Below are experts of layer 4 (counted from 0) of a mixture-of-experts language model. Rows are named router (the router's row for the expert), gate (a neuron's input weights, with its number), up (a neuron's input weights, with its number), down (a neuron's output weights, with its number) and show model dimensions 0-191. Each number is 128 + 24 x the weight over its row's rms, rounded and kept within 0 to 255. Numbers have three digits each.
Before each expert's rows: "gets" lists some tokens that make up at least twice as much of what it gets as of all text. This comes from a sample of Wikipedia text that the model never trained on. Tokens count by the router's weight.

# expert 4
gets: " ", " a", " an", " A", " Vi", "c"
router:148107125136125111094145115133090105122129205126151096115137147100142151106124144145121129122115077161145136123052114105098132130128119085130116142128152110126119159109114129158083162125166113153158087075163147124074152103155106142080091126124130122127122147122135141142131130142124152117103146102142128147107141132165145104135152146176102117102086143118133122093088148102115112101087176144164144121121119115126091179111134144080118125148139152140121118119134093097132117105109118114123130126106100184158115130134098122124130158093131132099070102142119138131168104093103165134
gate2:133127094137121132157079111111114127129104129149137144111136127155091112150121155133157145092141150115100136149058138148135172151118126066187128071145188101118142165132157110145116134162127170128125115135129109131103158165100102151108129133122131135117111123149142106147087117121151147082196126154124141121121140145127133100136167135151181117143114102101100137126103152137174119157123167175111112099148152148145137082123103127113145104095109126109128078154145116123113139111143098091078126143117115119130151139142126128113156145139125148119111087156159121125158151079121124088
up2:118135151098096102127128103123160119102105125094130115139139140127109141142131115118123149135092131138123160097161134155149085097078141148075111137136102113141082109143124134068105106140117103140082142101111102086194126110125139160096164130199128093141135122132115134084135127121136156123079150094131092121174121100111118139145152119156154134098122159156152147146102106114126144129132122073101146169127106095143118128121145081122160138154120132161172118097109126116150127170172109112118089116147148147109140142084158143124095139116127115125145164112100159132115094137164137136
down2:104133126143132104099104138145106089114150112128149134144134151116155134151157122136143106114099121111150163114099105088086100127125123162127123153125119161101133091160114171137171138174113140117138106109105162109143103103116132125134106153103083162102145142132096151170133135116160141106167116120117154133141130117131152120147160099146102093101172148088095101162115146147158124137090127131150131132104085120141134200174126164143138082103139096127109128118096065097133156109109179153144113138163135137118123128136119122122129073144140135119157165158152122137156125133096189159
gate3:148097140135108160161172095184082166121123166096135126176131078106099156144144124150108122173157127127127103133160105145106132140083125139129161139157161148139105099121141107164113112082106147125173121109139151158140107084115130110101100125136108111084162147111144115146161095114180136105130148120082103116108181157153147112158136119075159092092118125160148140108169132142101147123124120117120092153119139131113141121131130130121103099173136145114129109067098145127107111134117102126130135134139113169152099127173112154144129130152117113151122137108131118132140069124131121121
up3:131117152150111160163130095162113141110168148118136108174140115110119125140110120100141115154151168137116093142138134115116090103078147151106152163125193126132103127107146164123144157143140099117172157090134116198125140094122128114119116100174091100090138115128123092144106127113181097161156127125111121124102170144129181135127141116133161083137139182139151138090120130144150114119089138128135119136159136106137161139163101113139098127161138096130124125124116121134141134126102134107108162155100107152151114149139087185111156151129128157149170103164142088113143092147121108148
down3:106177134135089137105131118119134121121135166122110107132115087074127137139162124169138129141122127106076134171135166130106141137120129136092133107077104108145130169106135133149144140129144142148156189105114113140114090130106163159123129134116112087094155095109119140123126156141138096134155140090115098149111154175131135105158098110133123100156141133141095117135088116149165100083126102154134136109139145095136112115149128124170139127166145134137171152144098149140137139106158175065149156129087143139134133123110117117133099108151115129162151151185116188098123117099158091168
gate4:095168113115140135093100170098125134146124097114153123177127116130117104163108154143122106103123078101138147116116114136105164140126119126140101141145149158143155136123191117160096104158166078160100123097127133110133141143161128125128154154129129124140117123139145175162091121132136147130094139121137151118121200100138113152143120115127126120103132112171135121133165158144111121154104100092128108163112127205124096181138150167156125128124114151111134118123084123150095136135159143116166124116150153114127092102117141131103110102165124136151116174083159151136177149139080155116
up4:152127171126143093138117126111134077134132104086127141137111129093095142111128127121103138113127134157125130131093146123086119132116118107151150116117166169114056111121131121089104108140070148095133128080087180118133124145128125143137162122168094095106153111155130072111153133143123123142134154125138131105117160105128114096180142125128089150165133145150132128143081139181087112139140104169142154158182127116108093163132156148183146104186112160104129158104113142123117111163092113121135135125135127141126126133133119125091174094118136161157138121155113113117115166124139132130
down4:076129153150174101152179127093115140139144208150141112120122153128149132107135104116117159166109150147102119110130119145082175077154104118099117122091143122104109105135130101120117135162160144085138138115097129138140140117097112125127108116126096122132085081099109126172160078112130124154139100126096107105178109189111138136139123106091135160141131144136133128123087092146149148144152100125111102119114100125115076114144107163153144089139118140122105177121130135097139083144107129101154136119129121166121135154143098112133097126172104152126111112102122115104103115150164142140
gate5:134089135103144108151172119123123096124183126100106162150141126128137087159128128148106109153090137127130101137126089171109155156114102097101147188191163089144111159130152136117114142141123169119083100162121100137147102128119135143108135120083128111117158146173135152114143138142154143112116205121139110137147112111124122118172125126133153122122135113156116156120110126155117103094133116131137147107089139145118121135104153173167142168099116153184148091069152143092110101143138091120089106142162120134137151138101115114098166128135101123110152121125137123144146151104172128126
up5:099172137107117115131101163127168179117120117165143152162099092101138100114113121112153155166134114167143143105111114160161119102126142152155135103093124108089134120145111145133139169122106118130136139107124141139124150092134124092117131142118167162170115129118147153145124156131148099151156073103117095115111072113122140173127128104172114103156126157082186101098091186089137115103133103107130147130159116157131115122154180085132150113124077116108120136118101117121156163128131090154117106106130124137117102136140142146140157136116160093124116128089168172146121099148125135123
down5:133124156107138125096066079115111135157122150092122103145128121116109180145144078110167121104112147127112114154156126155098122141175121145138110139112119109145128096120157136140150124129134136064097121101103106134098128150157131165153094100129101092106083113115092152140090097123097138144134105106115100126111134176157125139154178138124094139077150118110114102152176122144101110146136111116112108161127148079155137128136103133115133108135128126146116116126129156130125141075139145115164143106136108131163121154126100161170116141127112130118091135164169111156161069136186148117
gate6:165089106145145126129141078136164103097147141151087097191135165150122117145146089134129182180162112134103128161161118088087104137107140092105128098090141158132124118098125130138092104113098135108143106142144111164137061162121131149099127137123128145143122099128133124133124130099129113137108091138116121097101143144100121152111131143134151122110115151111144162152121144123102147112128137121132170086122139103097156158142110152172136142120135110134101117150124123082141175131183101130108153126128084129152114091170145133139089110135138106156101133088096131136122141075110170100
up6:105145105101101118125149187069137175146123149116155134098115098143132143135147143088149080087101134141170110123098124159160141108132111151111140136121103121128144158164136112111153147101128118099088141119150158131164155085185141102131123128120143099132087119123121136118145091128132137098140152138134116160151130142169134116145130089133134164155144151175138122120156102128127115170104067119123121093125114151105129095142135151117122144153114105079124129167096102182128127133097189159091116144132124147141102117097100169124150142068110133125097119121139149130121140165119113167
down6:110128124124117082102148133107140101133152075128128138124173140116146128164088133119125151152126105132099087140089143176121171109154136146105149140100161144117120128134091155087122105129144129110128158146103135113142160127166123125178139099103102124153131107102152154145150134118183141194123082072144126139146113101163157144174157074119166137125082159121107109134126133124110149124139165163163099146096139122151156144134110114120146098119089076146157133117102112098144144097107115126135181126132146181121137136096134127142130138100107128160086118130126120087141121134107110136
gate7:146109135114131107140130102159114121140136160144138117086106108137148147102137059096107119112138086101150151107092083089113113170109101107102085167123138095131147153088169142118114101121115134135139108123163156153179102127123114121157188143147102113144107097126101118131120131144119125104158158130151119135151139143124141127182165117151185112100110112160092094154130151150130088089099136120105134097167109103102142123108104115114126136153126176136130164149131144087104120118099111116084150107125116186140126171130122096156131123123112122097127133138093149159162114133132100098
up7:131113100151111091096126144151125154110127122155133112156141108130172120084131132123128102124100086114120103120110142133060130153076085129073126091114097154157135078147109125090109140130100090077100146166122169100133104120091104127109150151149092119106105150169136100107127145150144125107142132108189121101137156129101135127138135068167159144111145131108125122147102107159106127097100142091111143163122172125167118157107129121139098143117127141146120128140156164092114146126148107114098136114149124137112095129126146102067148123145148126158113183123132092148124143105134137120
down7:103099120161149118115110152148141158091118088159154145139149113161122135129167136144060103128142119110139097080084119123103151134112117107104156142091117115125120104141092119086108144101115142126108126122123127109109118128122150151115132147145090092103131126148164113101107091147123085097143095125153096122120135149140059105178122140119132163142118087105128127135160116173161131100112108113120089165095120165098156115119146099141111151098140126154128146105138120111088117172126127141121124093169099078154089136101145068094087094133147134135095119135127105109117130095130105115
gate8:136115082167140103110144158164122141114109116117156141117155144049148112168112122083135129098145135145130101074144102093149129103131138118093131131144158139156121165131124169124115114102063132141108108091137132167128154137122130113125132198114109074158146119153113131107115144130113123151096105149137111135147148126149187138147123100151167105158105122147169090122138126133077161113127110125154130137132102137130117132104120131119151068156125154100125134168100139151129128179146140165113145100146166117121118130067152137159143151140140142094108152087120150147131134130124134115
up8:134121109131114127166094095163132134099105127109131137127155169134093143127149153107143150153103137093084133106088104138121114218088096160166111157113134128090148123114171121093104158119135153124092139121096150110154135132142166115159130127147119157102131082096150119093129125111114117091166175116129146128127133148147101149134144138121105103100108079101109133094164085123149082143133135092108122133125138139058140155164107104151166145124158117116142152106115124129126160068141128091126120122122140132126188103126146107108098119129141129125132127102157152156144137136133153117
down8:087074118111188149129072133168104095164103089107126118140118128143118139160125108129106203134111119132109137133075164145124133145143165142124112146094115146115151137100141141103147146159146121146118154088107129167138115144148127132126104143136117151143135164172131122090147142131137115131161119136138105148088161156105151122097174118162118111099117145090142134097172133118089122164118125103120130160131178129145132121106112111143190152137171140166166105120127129118108129094132114131170112167175138133130151163132143092130113143120073106161133108133113151132135142101135094132

# expert 14
gets: "ly", ":", " of", " –", " and", " in"
router:127181120144132107124120103157142181131162098122149115121115131134145144141064120129114147124104138149145102117101120119162118124134093152130180088149151159117125170164103140138097130134102135119128133135201124106116155198127126118154148133093122173149158121108124104111104129112138146132157154160133132081162156119069112145142115106088137152108126092125091133145151156132112168152122104115106110119192117119082125110115160057155129114108139165139118182172126121124123114114158134096143148098114146125130113125083105130123136115119133136138140158177128128133103116141123140119
gate2:147088130137171094154121160117120145142110123147100091109163095151144150142104153073148130125130111162118088135161183117159153146137101145122118107109081131132129144130130113142140111106149132160165095056144114114105168152137133146107101082134188101150120116133158137138145139142158145124082178095153153121105120154153092121085125117126108123158131181127150123121133130132136132101114133132123162102105113103136144145171084117098178151092121143120132135111164095110102126102124115129109149128120123116139131110149146151177100183125113122116115167153152157110110148162144142148
up2:126150163094116133143127134148144133142193109073124146146103155145121105107107127165105115142117134085097153146133133083116089119092178116079147155155148122109119095149131145114140101166116129136117151169134135137119089104134125147126171160107066138129117153150090130143116141112128120128135129162091132119150130094084148135148135170165130126149168095126125132130149127082122107144152127097134098090107127126174112101111119155177098117113151097133155157173140159110145145166079124133163134170139155118149135114111103105110099122143170101123150125099120092144138116114116141085
down2:118145136080141124100144156140130111149127116122140129111121155152117170125120126149140136120133128116153136126138125056094116131140156137101115156169146145116137149150076105099130152134148082118170061132128101113158141149150157088154135152126087097132135116152099098151102160094111118079144091162095133112097153131159151122126120110150103140121105175089128123134136109123148146088109152128120119135112150105150129146086108129156098133132107106119096144133078114087150198162085111113126119165141136118141138124082092190137128159124146089128157128107140110131144118109106160127
gate3:123150112075081099110138161148154124102100193103122090104109165120121125149110193152113077145143117171137150112121134126123116164141131123142139145089124095083181124146109115160102177113148164087175077120103087127159097127117152099133123119119116122139141139117175160119130126142131187134143127150129153126099113168120153157144145137144120135133148131133131136062121098120138097121104149111133131107138126127119132117133080133121128151154144139122125139139138134127116145140105140107137175130141120145113123092176143102151130134102187107111096114140148153113178136159110103149
up3:153119082117132128157094151124110111130141162137138112070136214148132142141089124106114122162141117163110119120121123147166113162160150146131160118076118138107156167141099116184176089116117164077142113134124133137164101122088113142138119109127168096116128109110127162101100171130112169173148119098134163106129140122082113124164116104096128141130120103111115143105144086127115136136132136132119139115160130089146149112146111136153127136196102136109146108151126145135134103146123122137118153148124106128104110083146146097171104103119139138145114097128074176139142133150125138136
down3:133147111138164147118124170108142142133127158110123134079116168110143145176135166128106168131126107142151122136138127149121115139164152094097137130093133195163146128144109111165129132141119130148133167094109125132126082083176133132122139097117177113126103131115170127120110115144091138117153144117137135160132129124106117092110105082125073159139126115165066144138129119101111131121150116127129104115152126165095136091140149170097125152121126107177154114148131128162098133086109180162109141109155105157141121100138159124120107079092098135122116128121076166106119128171158117151
gate4:118137093151117118122124125159141133123149113144150122102137136145135119099100080093170148096155145135130096154131139076111165120124095076142134112142173140072130126134145132147145148149142100160135110109126162143107133154089116095112135117099132118150124159128175135109129147082124111141109096113155148107133121145112161101128127080151136067141143140108103129139142155136081105107104096128141155126158116135095113136101130104136085088111128083130097126079127114099104143099084106101153126142160118114058131112178157135089089148101112171152119119145147130141152146125158152109
up4:128172139156109132143106112132178090099178117156124133150148142132073089106092068094165124094128128098103137141112081122133164135080116150116144095131158136138114143148129159127154133159096153159152138151147166138152120175099098106103159133136129117155145126135121127097128143096133127192144090116145173164111109126109112114153128131133168128167164117122150100139146138135100103120118091125154113083112173148095156094113127169134118112121131069149127131123142122122138147115123101107164134120134128122100137133129125134158144158110112178098122114104138154147155160150148120085
down4:174177106144175141131168131145130162132110103156160109150109126091101120142170131158131133107121103114118149118124151114116180131150166131123145145189131168130155141123144120107151167161115081086136140099093067112177151137108122134132134109105119112140131128140136119090116114127115125124121131105150166107109121068165172125113089167147142122097134160075174132162137114136097139154085164127102102107130110124132140104115103141135134144144132141109173116165114074117158116103159134133087138145138139102062128127115114107149147142115116152115120123154111143147110133141133152143
gate5:135145100128137183140111095074108105125124129115100149109131161103132129110133140133136134175127153137139142144118129101110114124110132104136137127189171123071108119118164128099088149084162110151131097129093072113115085148110114081129075140113096119128100090156131158165161092097132128124157149135142108148104169114096148127124117123205125104073110111089143108150121095142154148125124124131121128151118117127099157123086138103165133120119146126133141124091126080106119148179140129128133110138100160122138122122165115109125138118151117112130162123170124144150148160076118131119
up5:150116158133167096135114161165159119114095123138136122131164156162133121134169120096149156108160110081094129127153094165117131110126099069130137127092121133162139112117107113159142106146141135107134148113152176162082169094148126152132176146125115107147138169122119088146099150151122154129112123105136137114124131162135101129141172168117120121157148175126132124095130149126118118114101162164130126113141091150176115099128147124135096139142141129120087091125116146161135132131154086133170146111114100098141142164129077114074130124099137135109110161069124123082135119146140128079
down5:149119130127140120093129084147180086157124182082125117104146143110114144114118123131120125097124105192116115163142118152134127143124121104166069106132090120149142151157109137137140125103144101123124127129136128105129167163149113106188125141162104089132160195120127130137135126124135114144102098113111163128106159140111134147114140150089144113170079115145155126146138122170110135121138122102150172147097096120137150165120142122117133115145107114128072126110124109102115116134106130159138166133123071107110185094133097120081146126125135142108125113152212097108134129145125134138
gate6:097101124135091092092128157147117156157106127117139102118104132098113101144151185135131148112077152114099139135133127127104148102105132106069130128132100073094150107110147095049133135101164107117150106102168118149168102129099160118119112128108153147123154134141098127122131146169135130123118117132136162119132115125101170141166155100117102110123113104124114097169107118138131126078185117114139113123136113146109140127121131099128115085115130131165126171151131144072107180176142133122167133126150136139148096144139122171149149140104102138129152177141155143145164149114100123111
up6:116093134129097107113141175121156154137140142122128139158183123115175093144112147086115122173123104094082138131190130122134087118174126132114159107080124145170126125092124133154148109139119135108129142118100182140138077093080159141139126119103153094156102112148129135166153130110161112123119145130152160115120099122115110161142164082102158111121165154126111109143128120113076128155118141118127106076147174179172121147111137121138119138136136106104132146126124168120147111086100120094123129154127115149097081110146087158128123140125102115133148152147093118123129134133145164121
down6:106143148119104137117130125120109131150138109117116119093169114087165105164123073108093123120117126137160140140176118121171142139136092176097146096162117108130133129107087118143124124164113142171149182120116100138135121120146130117118146092110124125114086126142086115128178138173077126109127123102138121114140129136143152148092111129106156099169173120184122108118170113136114071111141157113114101141104185122134088118129115089138130111153187148154138112128110157172114130111113123127144113152118113101163179121131096117118142157126129135113152108110141141123137084132069142160
gate7:106131102094105111158103108092128142074126087165099133146110116138160154082115131151133121191166137114128124106065083124132148085141180150148148107144094151119103089171118118149146144124106107111118128141114092113172114102128171089125125120123115130077146137124123176141140147135121136154161148155132152131142114120072123152148173108150096125122151148132122145132111118112131112101120152153139138137144163146117122114090143116139119149115135108131152097144124108137145175121127112145136130184175078164155146132161109112129138140136150143125169138093109165108148162138120161165
up7:109124099128112152151105153151115138108119167123123137104079113111123119138125198141116087128107114140181146085091175133176122104120173106133128093123106124142129108109119100130114095121107093142128121142103148117141147074108118131145138130156145111120140128146161137093124120165105066134128138175093114142123156125089143156091159098137128110118128116154129126075110100113134120116169136171114130138155179152127118150129138130080120158152104114134094110172143127120146159112110103104129126103162082153123144134142188142128123097098103109081140133147122129102132090110091128164
down7:111160128118162137151112167102146137148126106169125114120062143115125123184111136115140112133137122116109150155113133128131146124118138131131176141117138156116159127123126120132148066140102116136139225142084105141196090151129126141149096120140124119120089107105152152183130105147082132166143106153146113079091119126146122139150110132142116145118151133126136110116114121120131142165143073122086090134153131132106116067126148129118161139148123096137163099151105148132120144079144132163094131109161131130112164127124156122152142117138124208116132109117136139113161123117139124126
gate8:152118138153123133155154115143175174079115129065137157120127128157157100104127135140094132119122133131126102114128115154102129113130129131179103146157082121154145125104114136129129114092124121138158085145130118112183106162158124140139154157111119165092123128151093187108119137124110109102127167136094160111123087105140146120154125136096139094166137123127124114140159107197060153112167110144150136097141135101146136150172134144108153107141130141095134109107174159087147126129172107123088117140099143127098136125106065116107110122120134165104146095125124110127104138096112136134
up8:106136136108071111110108146165110124158114172133166096139098193078099115142124099130154102070130176131104113131148131128122158132108115118080109126118137080115113138069135162120153171152181147089139115120174176098135105112120119147102124112162157130101132136154121129172136134132129116116120130103182126151128138141154146151133107139121084142142149125130141147115098127137177124120133115088107084112114108142109140085137125110127150145113114108129144145164153132114096130133145117135123094101159078124186113143130129111116112108133124086161144096138134126148142171152104105132
down8:136133156139112099089131092144154144124131112090117111106131103106132114127129169129123152151094151146156086155138111130147102123130153097119181109147158144103137111129140115114091105118119180158146099080150140121146107091127136151124123158137112149106104094137114125098114113171154135115133103162138080114167123156138111123064131125147129113096150110155151112102135127163149133129102091093191141106135100104081117111132117115154159101096126137098125151173118087115138139092171149118127215140140107156158105145109141129085127125123144162152121164134139106100152134111136112112

# expert 2
gets: " the", " to", " with", "ed", "s", " that"
router:093129093128179161110128137112165157124160164143102130162131109145159142099122126145142143139116135117114078137155134137133172087133098166117123139170082113162181145153100115111164144137143168172109128099103084081118123123117167112151136133132142136146135108174053109153128122105125108171114102130137152162108129113142101128103139110104085166179122131132154152166131122127112101144092123078122139146130139124114178133097129107158114110106166139133136107098154160132125115117122130121109127123127151101147098078072121125115125111106126138101116114105151158119104132126155133101
gate1:146116148168127127102146094116153112142099171079093112148145098139178121129162120151111172164130106106124116157121089154138129132132140139151164175103149129134093094154133162078109090118171144123129115097137091161152125164106179134140110064121118095115113115166159148105120110133144154151125126073087135097149122103136098109099138101153107105125140149114156114140098149109134110113115146107133145165131118089136100128131146123107138189125101093150141125115155141163112115113119131130145155127101121127122125127096093121117124166115144171078127082091120148152146153152144117123
up1:167122119114127119118136142149147153167114125171158112161103087133112129091109119131137114114115130164176124080122129164102156095129131072147135123140119139152112177104146126141120162164105101130120142114090113133104099091090126069121111158144145154133105094106104140145159104089150149099100115129165112091105170146134143141101125139118109127126071127090100128145151181106158136113138121139146119133147048159105156136134131064146133144119116136126119097129137122130157134130133156138124098163113128090096158129162148115154152117131094110136133127116084121131089120105095151103
down1:095126141114124118102170134082101063082142172108111129138167145158159147122145180152149108132102088124138157148149142122127143112168059130107073153090135150107098145157105162127118132114122112146094071119135095161118139118164110118156114140151123133137105145117108108151134111141121129115154190138130136152134123139118105130115123139170133186149169107113136076102071134138092152119119118103136171138111183137162081100128138133143096094154104130134136116104138130124117153133120130111153151125141145162155115113147133099128131112106131114108116121143147090095144126113127137147
gate2:121144114161115156115113160143131125121120136140142114168159159084089139112104123085179168123119126142085146126137112121140133123096112150167147124140099085164168153125154091148157151135146119130102113077158110139096108111174165106115100146142171095114161123125133159098075131131144104172106122136142136133110153155152150121092183104130122137128080148118125137154141165136106100108122086095148090156154178119114112136124134128123153139150140131143174149162133142118115106087107100132126139146123152119118138141137127160098155126095116113123114108110164192113128142086103116089
up2:169122158080142151117147096150150150148144161125103133087139144146139131128134105152121120071131138126138177086079148128120141139143137122088132128112168147117081163136151116095105112129112180128084135140118109144110159135082114135103140133136120190123143113139126084143127149140148133141133103089125085164135161124131144129123119131146112158087122105131103136138078107124147144135110077127116136168110089088132128106150097135124117125152106136139150163149138077136122123147103167133161146136062090095165068135113103126142133149149140123161115108146104087095157148117125123135
down2:108184132151124100132120120114123062135137165136135185120137152148128160121117177141144138127119140160076081090113153171136073127158116154174169110155161098147129154132114167165109136120125130149123086133137155115148140138144106146137093124107078123156123109150073129134117135115156125155149134149115150120120108112117106093132140131121156140116116091135186071129112122152098160069158122159149127085109156129105120146136094122123130123104159119131105139107171105118127162117145120129134133141129132150143122127155153153092142106100177089113141158137121126095128105125136165129
gate3:096122086132137107090131127148126103136106171115151116108126126142107132129143126113122134109071085142099137138115083093128129106164153111166121182083119119159137136125153113113123109112150149142138128116122158137081111131151118143087108090128099075147102157139167140113132124115164077089100140097088156151116133172125157120081134155158120107112077131143169125103100093160118103149144113140166103122130134164089128134130169145125142100122132166111164110112098158126128122129124147108157145126130128150111151145150143106102148108136096103051141146105116150159160102150119102129
up3:127136101123124111076137173113104095157126131104145131071111095141106122164122123123123138100111074119149144120123133135134067151134120135155134156145159156163127155097112156116088118119116118130116141160162170174116133135116081138107136097153118170165114135125126105134115155114154117115115112126125136104124089169176166117137094158124101143118077115128147095125093110143126112090172135103175085154117079119099138120140147111090101101129126146147092120132099081129156150145147134107125131101099130127120147117153151075105127118133105090131150121096162091137121123167094103141
down3:121138129126143127105148137134113135166139177119162095093158125122142154131132170161121141114100120143117143143107114129102113114148151123114077093140139087149130113094117152113068163066116156181117093111156147102084152117119136173087140106151105116137116126099117120142152120143156094113104163145121141145150123130113117118087124174107140125104099144175147094087099113154104122118143097128140131104067071143109102130135121133123126117141131116126104126109164067112121144109126163110110122094117143129107190128171118141139119143107129123111115130136150135151149146176082084114
gate4:092151109106114083127107147161128100083126157124110122082139113133133147096117111134149074133108135124138102117138143171085142131107123153136144086107120152102117119131096168124088148106144139135130127157137118121154137099129114072127138112167106145118153110090134128121125113160159142129144135094138113093134109083083129146112147133163130130126137106092114080122092107124140092097136155131148116091132130106107142077131102136113144126130138176187080100146073087180155187150130138111109147135148122183159161119123159141165138124114151144161115116147149107114148112102134143146
up4:103126112117121129135104110106119146139184092135139114152132137113106130066094115127145137103101167104135089146170116100102166110128054115170109099120113132064111152141170098090099157163117133114137143100135116087104132176141162124130150116148129130157124159179068125152112171121117147111104125128111123126133105101185159136143116132141122109151157095134116091148129152187097156137143153115153106156129112123112126121097140150129138122136114104138126093136174129087131130168127155142080113142138141135127116139096113136096120152159142129134121141105169138135134121146138116086
down4:126142149136153143108115112180110176137153103119139143146134122147102075107142119124133120109180125114126116124161116124099150116106079101138104146188114119146152131151163131180130111129124135112187136138161121104110131144109149126084176101150131107136121156157096146197111111114123177112115154132112114138155137079102108139142137141118144142118131143110158122125147143162100104130129163087151144151120101073130123115101171146132122129133125113089164134125163141090142123145156164123050098123120142113169101121104131149111152191140158118113113130116141102135096135135146126117
gate5:144123138102119124123130097074116129119128138138126063128108144157111130155159115100119132103115132137125140144143124094103145160156100198143121109127163145077134146145111172118110129124131087138145124097122134171124200114109131096118120163130110109143116168148119110173148132127111161148121162124118118130131121119136130129147117095124136086134147091110132106124129160119123119096074099100152154120133160164103137148142093174087171091155107137140069129118149140139136159135134130117169163107112124138135145124105128087126121145131130171067139162129113076164149082112100138106
up5:090174127157142151131121136150128114134131139137143129129119135106112121125117130154117179148140132151131110102142103168100087106124134111175125153159146114141153162111134117155112151113147130149158120123098129137110122075154131136159125148139159152153128072129155165115136151104144062109165127143153172135114104142163094138115122154126171087135135103145113098105129163133141112127100124123127165129121131090103113177138167097127109172126106099095136162100122126132118122157132163128117128105106113134064136183119148124190102074118095074150133154139177106139129117116100114139
down5:089129107149125162159095132158144118103141097092140112144156120128147176126139141141104164154112104117095117105161125112116127132119149117161132157128124098133147136112131138116122127164132116150150091138132092146118142147103126120085124118117130108150126160087134178108125137075166086136134132138105099132126102151105116130128121126157152055111102125084161160085150118114114143140113150103173110134148132113092154157138141149083140134108068121105125130074104126101089086099118131133155108132092129112088110117101138111147100146114152114128064163083143110155120150118107069119
gate6:153160120141130190134168108133109134121104098144067144135119105117122134101127140102142122126149107114135173148137115132112154091117128133105065121106113129139117111116166141095135094124097124146122147132112175169158174103136143136135112152105144120156169155154097119149164143137093076101111186173089138146126153149117143121126132125168151077122108111108104107174152149119125112126148105147133078109143145162129155153126147124147109105178141120132112101127117116110137181148140109135104143109134097079100129166111095094141161136125145128120119141100142132105120082102099114168
up6:141111161131156138147142163119143112108084128110165141111098102104082122109121151098106121094117104103167146132134162058065113128124137139163144131136127157121139097120129100145146114122164093124169123127118096148120103088149081123163116127167101100150105134110117123113133099154134079131159097137107109097109128115151116155120122154110147117124124138121103112104094126121103147128131147152123101112123131112144081117114067118098117153114125090109128138109132112109156095120066117111142131127115114138129151086120067172131135139120149146153102148157108167104071092081093137136
down6:154151105131153159133134133140126138167153111151089121145139147129164084135160136108160156143143159112117154119121101146164131155114165106108113157112105117140164133096114138125128099170100144101113127131114193102155137114111201113118099104076150115151163140161102144109149135120132080173137136122115122147095158167140108103114135183115137122167146104146138086127124086109134120140130114144139139108156137158106118119137101137109132170109135147125146144170108159123104139125142131165151143126136098114105147194120147128118122095158087140143139161101136115164173123184127141086
gate7:127117161095160101128120112111152091101112137129134124172141159115120168090150170132149089169127125082162128129107133139148073116117093163108098150144159195180087111126115155163109123096142114130103117065179131143105148123140116145124107114154141129131119165147084133083140124136134138125099111093138139145146170051154125123103119086132114130123134160144130135149106156121120138145136147139157109127143132071123114145145140151089123141137117109129119111155103134146125145124106106137169151086129108150116095117148176122119190141131126131140136120130173113156125148124106140129
up7:080113114159108069156101162169117169126155165089163131133142104153121135148126130150068093104109134120118163097111131137126082122108109044081129146141147167152109132122169150133135125147110133136118129125139131104111106099168143112129092112124182125167161139154134166110099146146131140163127151121099120128152134093117135116091165126157142162094094107113106145142123137118147149139112103126109134137124108122163134148155158132099176165149130118126137105173093144127134156135167137125152125149136115115172115134144145157174126152136104098103102118110151156147154134124144092141
down7:092117105132130136172151147126078155151135159140162130106149180104153115159133135147152103163169121157091079131114167124146150164163145129093110129117150147092146130119091139155123134098100138103153126102147154097145116100135116134124098153132134133151115158146202117174136127122134116133138136084120117154105103101145150121130109096122114129104134172131161110103144099114102126125117148149087081114131129152154144150127153138132127108124140136135133199126145149088123118089119117091131111132171083145145125115120138163080167139083116106136128175124131118156153186126145149136